config.yaml
n_layer: 13
d_model: 448
n_experts: 64
experts_per_token: 8
d_expert: 32
d_shared_expert: 128
activation: "drelu"
moe_layers: [4, 5, 6, 7, 8, 9, 10, 11, 12]
router_score: "sigmoid"
normalize_top_k: true
routed_scale: 1.0
balance_loss: 0.00282
balance_bias: false
init_std_router: 0.0352
lr_router: 0.000651
vocab_size: 8192
norm: "rmsnorm"
norm_eps: 1e-06
tie_embeddings: false
optimizer: "adamw"
lr: 0.000668
beta1: 0.9
beta2: 0.99
grad_clip: 1.0
batch_tokens: [32768, 65536, 98304]
seq_len: 2048
train_tokens: 419800000
steps: 6842
dataset: "wikipedia_en"
Below are experts of layer 7 (counted from 0) of a mixture-of-experts language model. Rows are named router (the router's row for the expert) and show model dimensions 256-287. Each number is 128 + 32 x the weight over its row's rms, rounded and kept within 0 to 255.
After each expert's rows: "mostly gets" lists some tokens that are sent to it at least half of the time. This comes from a sample of Wikipedia text that the model never trained on.

# expert 38
router [137  86 154  97 153 164  88 149 114  93 147 126 113  92 166 136  99 106 124  88 170 100 164 101 124 102 166  92  91 127  82  91]
mostly gets: " began", " won", " started", " During", " founded", " abandoned"

# expert 16
router [136  66 167  94 183 159  78 171 103 114 160 114 127 104 172 144  85 101 112  91 155 103 169  60 109  85 157 105  86 112  65  82]
mostly gets: " However", " home", " el", " however", " if", " Coliseum"

# expert 23
router [150  86 166  98 144 166  91 161 125 138 158 119 103 120 170 176  83 105 120  88 175 113 163  78 105 110 157 100  91 125  80  83]
mostly gets: " However", " 185", " 180", " 1960s", " 1966", " Bronze"

# expert 43
router [120  95 169  98 141 161 100 165 121 110 173 104 108 102 153 169  81 108 124  96 163 100 170  89 110  98 160  87  91 129  94  78]
mostly gets: " because", " prevent", "Wh", " better", " protect", "\\"

# expert 0
router [134  58 153  88 152 157  71 159 127 102 164 101 121 102 143 168 110  93 135  96 155  88 153  83 113  85 150  84  64 124 103 106]
mostly gets: "″", " Born", " Nominated", "′", " MPC", " JPL"

# expert 11
router [140  79 151  98 161 165  87 186 114 101 168 119 106 122 162 170  96  98 123  82 159 104 166  83 115 106 170  93  98 132  93  96]
mostly gets: " nearly", " Buck", " Actor", " Not", "  ", " th"

# expert 4
router [133  95 154  90 139 175  90 160 114 101 177 100 136 108 166 168 103  87 136  95 164 103 172  76 101 103 149 109  89 111  93 106]
mostly gets: " −", "′", " MPC", " JPL", " Died", "″"

# expert 45
router [147  68 153 105 148 175  95 163 125 113 156  80 108  89 185 174 102 105 130  79 157 103 158  76 116  94 162 107  71 128  96  76]
mostly gets: " Records", " magazine", " website", " Times", " Although", "Note"

# expert 30
router [122 102 157  91 155 151  90 163 111 116 161 106 112  93 170 158  97 103 127  91 158 107 169  99 132 106 163  94 108 138  86  96]
mostly gets: " However", "Des", "According", " best", "ually", "See"

# expert 53
router [130  51 161 104 142 170  82 153 115 113 151 104 111 119 165 151  82 108 128  83 169 101 179  90 110  90 174  92  80 107  73  84]
mostly gets: "の", " own", " said", " people", " others", " entire"

# expert 58
router [113  60 157 126 156 166  92 151 112 102 152 111 118 115 170 160  92 106 118  98 152  90 164  81 114  94 173  86  95 119  68  93]
mostly gets: "\"", "!", "”", "$", " five", "—"

# expert 5
router [136  95 146  94 155 166  83 162 112 113 145 122 124  91 173 164  85 102 133  84 171  91 152  88 120 119 157  95  81 136  92  92]
mostly gets: " Succeeded", " Apps", " JPL", " MPC", " Animalia", " Born"

# expert 47
router [155  88 170 106 134 161  88 149 119 117 151  98 104  97 188 154 104 114 137  94 178 110 151  84 111  91 168  94  84 122  87  99]
mostly gets: "Par", " conf", "Re", " Dan", "Dr", " Im"

# expert 48
router [129  81 157 113 147 166  92 157 121 115 160  94 116  96 183 179  89  92 117  74 170  95 170  90 119  92 172  91  86 115  89  85]
mostly gets: "Japanese", "ists", "\\", "star", " residents", "ological"

# expert 51
router [154  69 163 121 140 174  93 165 121 121 171  91  99 104 167 161  88 101 118  86 171 107 162  77 129  87 175  90  97 106  72  97]
mostly gets: " own", " new", " des", " characters", " Red", "frac"

# expert 14
router [147  72 175 103 176 146  82 173 107  99 167 110 119  83 164 186  76 108 134  95 164  95 155  77 120  89 150 105  84 128  78  88]
mostly gets: " Buck", " GA", " if", " ESP", " Ref", " regard"

# expert 40
router [128  93 159 109 156 153  90 172 111 109 172 113 108 102 166 144  88 114 110  88 168 110 148  78 120 101 152 107  97 106  90  77]
mostly gets: " said", " been", " he", " would", " helped", " earlier"

# expert 28
router [127  77 153 111 164 135  89 157 120  94 140 101 134  92 163 169  91  95 134  85 179  90 151 102 121 100 160  88 104 111  80  82]
mostly gets: "We", " Director", " Work"

# expert 29
router [148  74 148 100 155 153  94 152 112 106 156 114 109  93 155 178  84 115 129  78 156 101 167  82 114  92 158  95  98 113  87  88]
mostly gets: " eastern", " northern", " Director", " western", " Buck"

# expert 60
router [117  52 164 112 153 153  70 151 103 117 166 106 111 104 161 139 115 106 109 104 168  87 176 106  98  87 167  84 101 105  78  92]
mostly gets: "ised", "The", " In", " many", "In", " published"

# expert 55
router [136  70 157 105 165 159  81 160 106 101 156 106 116 123 156 146  96  84 106  89 157 112 171  80 122  73 158 102  97 108  81  83]
mostly gets: " many", " William", " small", " three", " John", " old"

# expert 32
router [127  87 156  86 148 161  85 157 129 102 169 103  94 102 171 155  90 109 130  76 162 104 176  90 119 101 153  80  93 129  81  84]
mostly gets: " eastern", " southern", " stated", " northern", " served", " It"

# expert 31
router [128  89 171 110 158 168  86 160 125 105 161  97 103  93 165 162  77 111 145  80 161 104 161  86 110 103 175  93  94 121  90  85]
mostly gets: " seasons", " initially", " subsequently", " AR", " CO", " 1940"

# expert 25
router [145  89 176  95 143 163  85 163 106 116 167 119 110 110 172 168  86 109 117  90 160  91 164  84 127 103 161  90  91 106  88  82]
mostly gets: " According", " international", " season", "ı", " friends", " basis"

# expert 26
router [135  97 154 124 134 170 108 141 110 127 152  94 139 108 153 174  70 118 101  84 156  66 164  95 128  64 189  64  89 103  86 100]
mostly gets: "avi", "oi", " 55", " 41", " Buck", " defeat"

# expert 3
router [110  82 172 106 141 164  88 158 113 101 158  96 145 116 171 157  77 101 129  88 154  88 167  78 103 109 162  73  81 116  76  92]
mostly gets: "″", " Born", " MPC", " JPL", "Population", " Animalia"

# expert 52
router [143  86 170 108 149 177  93 157 105 112 153 125 119 113 163 159  81 109 116  76 169 102 172  81 116  99 164  86  81 113  89 102]
mostly gets: " and", " stations", "An", " characters", "ides", " Now"

# expert 36
router [111  97 139  93 155 161  84 174 127 102 143 129  85 118 156 148  96  97 122  76 170  95 159  78 112 101 169 108  91 116 107  92]
mostly gets: " appointed", " ec", " when", "St", " became", " ac"

# expert 21
router [135  77 157 126 152 157  87 157 104 126 177 106 128 101 163 157  86 100 106  74 172  96 157  84 141 106 156  78  84  92 100  95]
mostly gets: " town", " home", " city", " region", " industry", " coast"

# expert 2
router [127  90 163  68 138 176  79 159 114 111 176 117 125  99 148 166  96 111 141  87 165 102 168  83 120  93 160 106  98 128 101  92]
mostly gets: " −", " Born", " Nominated", " Apps", " Succeeded", " JPL"

# expert 1
router [153  69 169 105 169 164  97 169 120  95 162 125 131 109 163 144  95  80 129  76 161 102 150  87 113  90 153  93  80 139  94 101]
mostly gets: " Born", " MPC", " JPL", "Population", " Died", " Animalia"

# expert 62
router [122  78 155  98 150 183  86 157 127 119 160 102  98 119 161 148 113 103 111  85 145 111 165  95 107  95 179  90 105 126  57  76]
mostly gets: "ised", " published", " In", " available", "The", "zed"

# expert 56
router [133  80 160 120 153 162  90 156 110 119 168 115 115 121 160 152  89 115 102 107 155  92 164  75 107  91 168  98  92 121  79  79]
mostly gets: " William", " largest", "Early", " Early", "The", "John"

# expert 12
router [146  60 159 101 168 164  92 161 123 101 168  98 104 113 172 134  85 114 130  97 155  94 150  66 106  80 141 103  79 130  85  92]
mostly gets: "inc", " As", " Th", " 2", " Pre"

# expert 63
router [121  57 154 115 159 173  99 148 118 122 165 107 124 110 164 155 113 104 121 100 152 106 182  86 110  94 166 107  97 100  81  64]
mostly gets: "ised", "zed", " published", " In", " available", "The"

# expert 34
router [125  88 158 104 157 166  99 163 130  87 155 104 102 101 162 161  90 102 117  78 167  91 164  70 124  99 159  93  82 130  93  93]
mostly gets: " transferred", " Their", " It", " studied", " moved", " earned"

# expert 57
router [119  56 144 123 156 166  78 138 114 105 149 114  99 118 174 146  98  90 125  99 162 113 179  66 114  83 158 114  90 110  72  81]
mostly gets: " three", "!", " five", " the", " many", " Four"

# expert 50
router [135  96 161 110 156 163  77 146 112 107 152 111 127 108 169 172  88 105 123  69 162 105 173  76 121  89 165  86  76 121  98  99]
mostly gets: " acid", " include", " arms", " carry", "emble", "light"

# expert 20
router [150  79 153 114 121 147  81 149 111 124 174 112 104 119 153 144  84 105  89  93 148  99 153  95 139  83 136  91 101 117  81  79]
mostly gets: " more", "inc", " over", " less", " science", " Species"

# expert 7
router [132  85 169  79 140 172  96 168 121  82 149 103 129  79 171 176 101 115 139  83 161  89 150  94  99  89 167 101  94 133  86 106]
mostly gets: "″", " Succeeded", " Born", " −", " MPC", " JPL"

# expert 17
router [159  87 168 114 152 156  91 153 130 110 152 104 116 124 153 151  88  98 106  96 162  96 152  86 118  99 169  97 106 103  89  90]
mostly gets: " JPN", "inc", " BRA", " nearly", "OR", " ITA"

# expert 9
router [159  76 150 107 159 175 104 178 118 115 160 117 111 120 168 163 104 121 121  94 158 105 172  73 109  97 142  84  83 140  78  89]
mostly gets: " if", "  ", " MF", " If", " Jr", " rather"

# expert 46
router [124  83 153 100 129 178  94 153 114 125 156  87 110 101 166 167  99 114 106  70 181 103 168  85 121  92 156  90  99 109  76  74]
mostly gets: "rib", "reg", " no", " any", "off", " features"

# expert 24
router [157  81 157 106 139 157  66 147 113 116 162 120 151 101 164 156  96 104 114  85 168 101 177  83 108  92 160  91  81 106  79  76]
mostly gets: " According", " almost", " Coliseum"

# expert 41
router [126  78 157 116 156 163  75 141 116 103 163 116 114 107 171 151  89 105 121  87 155 104 160  97 112 101 153 100  84 117  78  98]
mostly gets: " began", "born", " they", "ign", " usually", " started"

# expert 10
router [139  78 163  91 173 151  83 176 113 102 167 106 139 126 163 165  91 105 117  92 163  84 149 103 128 101 161 101  98 131  85  83]
mostly gets: " MF", " ×", " FW", " 2", " →", " classification"

# expert 61
router [123  77 153 113 156 165  88 154 128 108 167 106 115 127 180 140 102  98 131 112 153  91 186  97  94  94 153 102 110 106  71  74]
mostly gets: "ised", "The", " published", " In", " available", "zed"

# expert 44
router [143  87 162 110 132 173  88 162 129 114 172 100 113 104 172 159 105 101 125  86 166 106 166  78  95  84 172  92  84 126 102  82]
mostly gets: " provide", " require", " arms", " give", " create", " gave"

# expert 8
router [145  72 144  85 163 166  89 168 117 114 166 120 107 131 145 178 103 105 129  82 163 112 160  73 113  75 163  86  94 128  77  86]
mostly gets: " There", " there", " much", " Loss", " MF", " Turnout"

# expert 37
router [131  91 159 108 148 170 105 175 116 101 153 110 107 101 161 160 102  92 116  87 153  91 174  87 117  89 147  81  78 111  87 100]
mostly gets: " territory", " Ireland", " Scotland", " father", " Empire", " era"

# expert 59
router [128  64 152 121 139 165  86 159 117 106 159 112 110 113 181 172 102  87 128 106 151  93 160 105 109  97 162 112 110 114  69  88]
mostly gets: "ised", "The", " published", " In", " including", " available"

# expert 49
router [126  79 163 108 148 171  85 145 127 103 153 105 113  97 177 166  87  94 126  82 172  92 170  59 121  97 163  93  75 117  86  86]
mostly gets: " system", " human", " document", " national", " computer", " local"

# expert 35
router [123  95 148 114 150 159  96 168 125 100 160 121 102 112 159 149 101  96 127  85 158  87 172  84 117  85 162 100 106 118  94  93]
mostly gets: " dev", " arrived", " stated", " did", " candidate", " initially"

# expert 6
router [140  86 158 105 153 189  86 156 126 117 163 114 138  92 162 164  79 109 119  93 157 100 164  72 135  91 150  93  66 123  98  84]
mostly gets: " Succeeded", " MPC", " JPL", " Born", " Died", "aged"

# expert 18
router [156  90 164 103 155 162  80 175 137 116 171  94 115 120 181 142  92 109 116  83 172 114 163  69 119 105 154 103  71 124  67  84]
mostly gets: " As", " whether", "As", " Democratic", " however", " how"

# expert 54
router [139  61 150 125 157 160  86 159 116 110 150 105 121 103 174 161  85  93 107  75 161  96 179  80 113  91 167  91 108 118  86  70]
mostly gets: "の", "Early", " including", " [", " Early", " characters"

# expert 39
router [136  87 148  99 172 172  85 180 128  99 153 121  90 109 171 148  81 103 131 102 170  90 157  76 118  93 162 100  83 123  92  79]
mostly gets: " earlier", "born", " clubs", " possible", " later", " Fitz"

# expert 13
router [139  67 150  96 171 172  85 175 110 107 164 110 105  93 170 178  82  95 109  81 164  91 162  85 106  90 153 103  88 121  96  78]
mostly gets: " Buck", "As", " if", " As", " Pre", " ESP"

# expert 19
router [137  64 156 107 161 163  67 172 117 113 174 108 102 110 152 149 101  95 112  98 154  88 152  81 119  80 163  91  76 120  84  82]
mostly gets: "inc", " far", " Win", " going", "ely"

# expert 15
router [139  78 158 116 155 151  89 162 110 104 154 125 111  97 176 150 100  99 135  74 153 109 148  81 118  98 154  93  88 121  84  74]
mostly gets: " Ak", " If", " Democratic", " ESP", "inc", " if"

# expert 42
router [118  71 162  92 151 160  86 162 119 121 166  97 116 101 164 149  78 106 109  88 172 111 156  81 107  92 165  94  91 131  99  77]
mostly gets: " took", " continued", " gave", " he", " would", " constructed"

# expert 33
router [131  92 152  90 155 170  93 159 117  92 157 101  99  91 166 145 104  92 137  80 153 103 172  87 109 101 160  84 102 109  91  87]
mostly gets: " studied", " worked", " became", " remained", " initially", " served"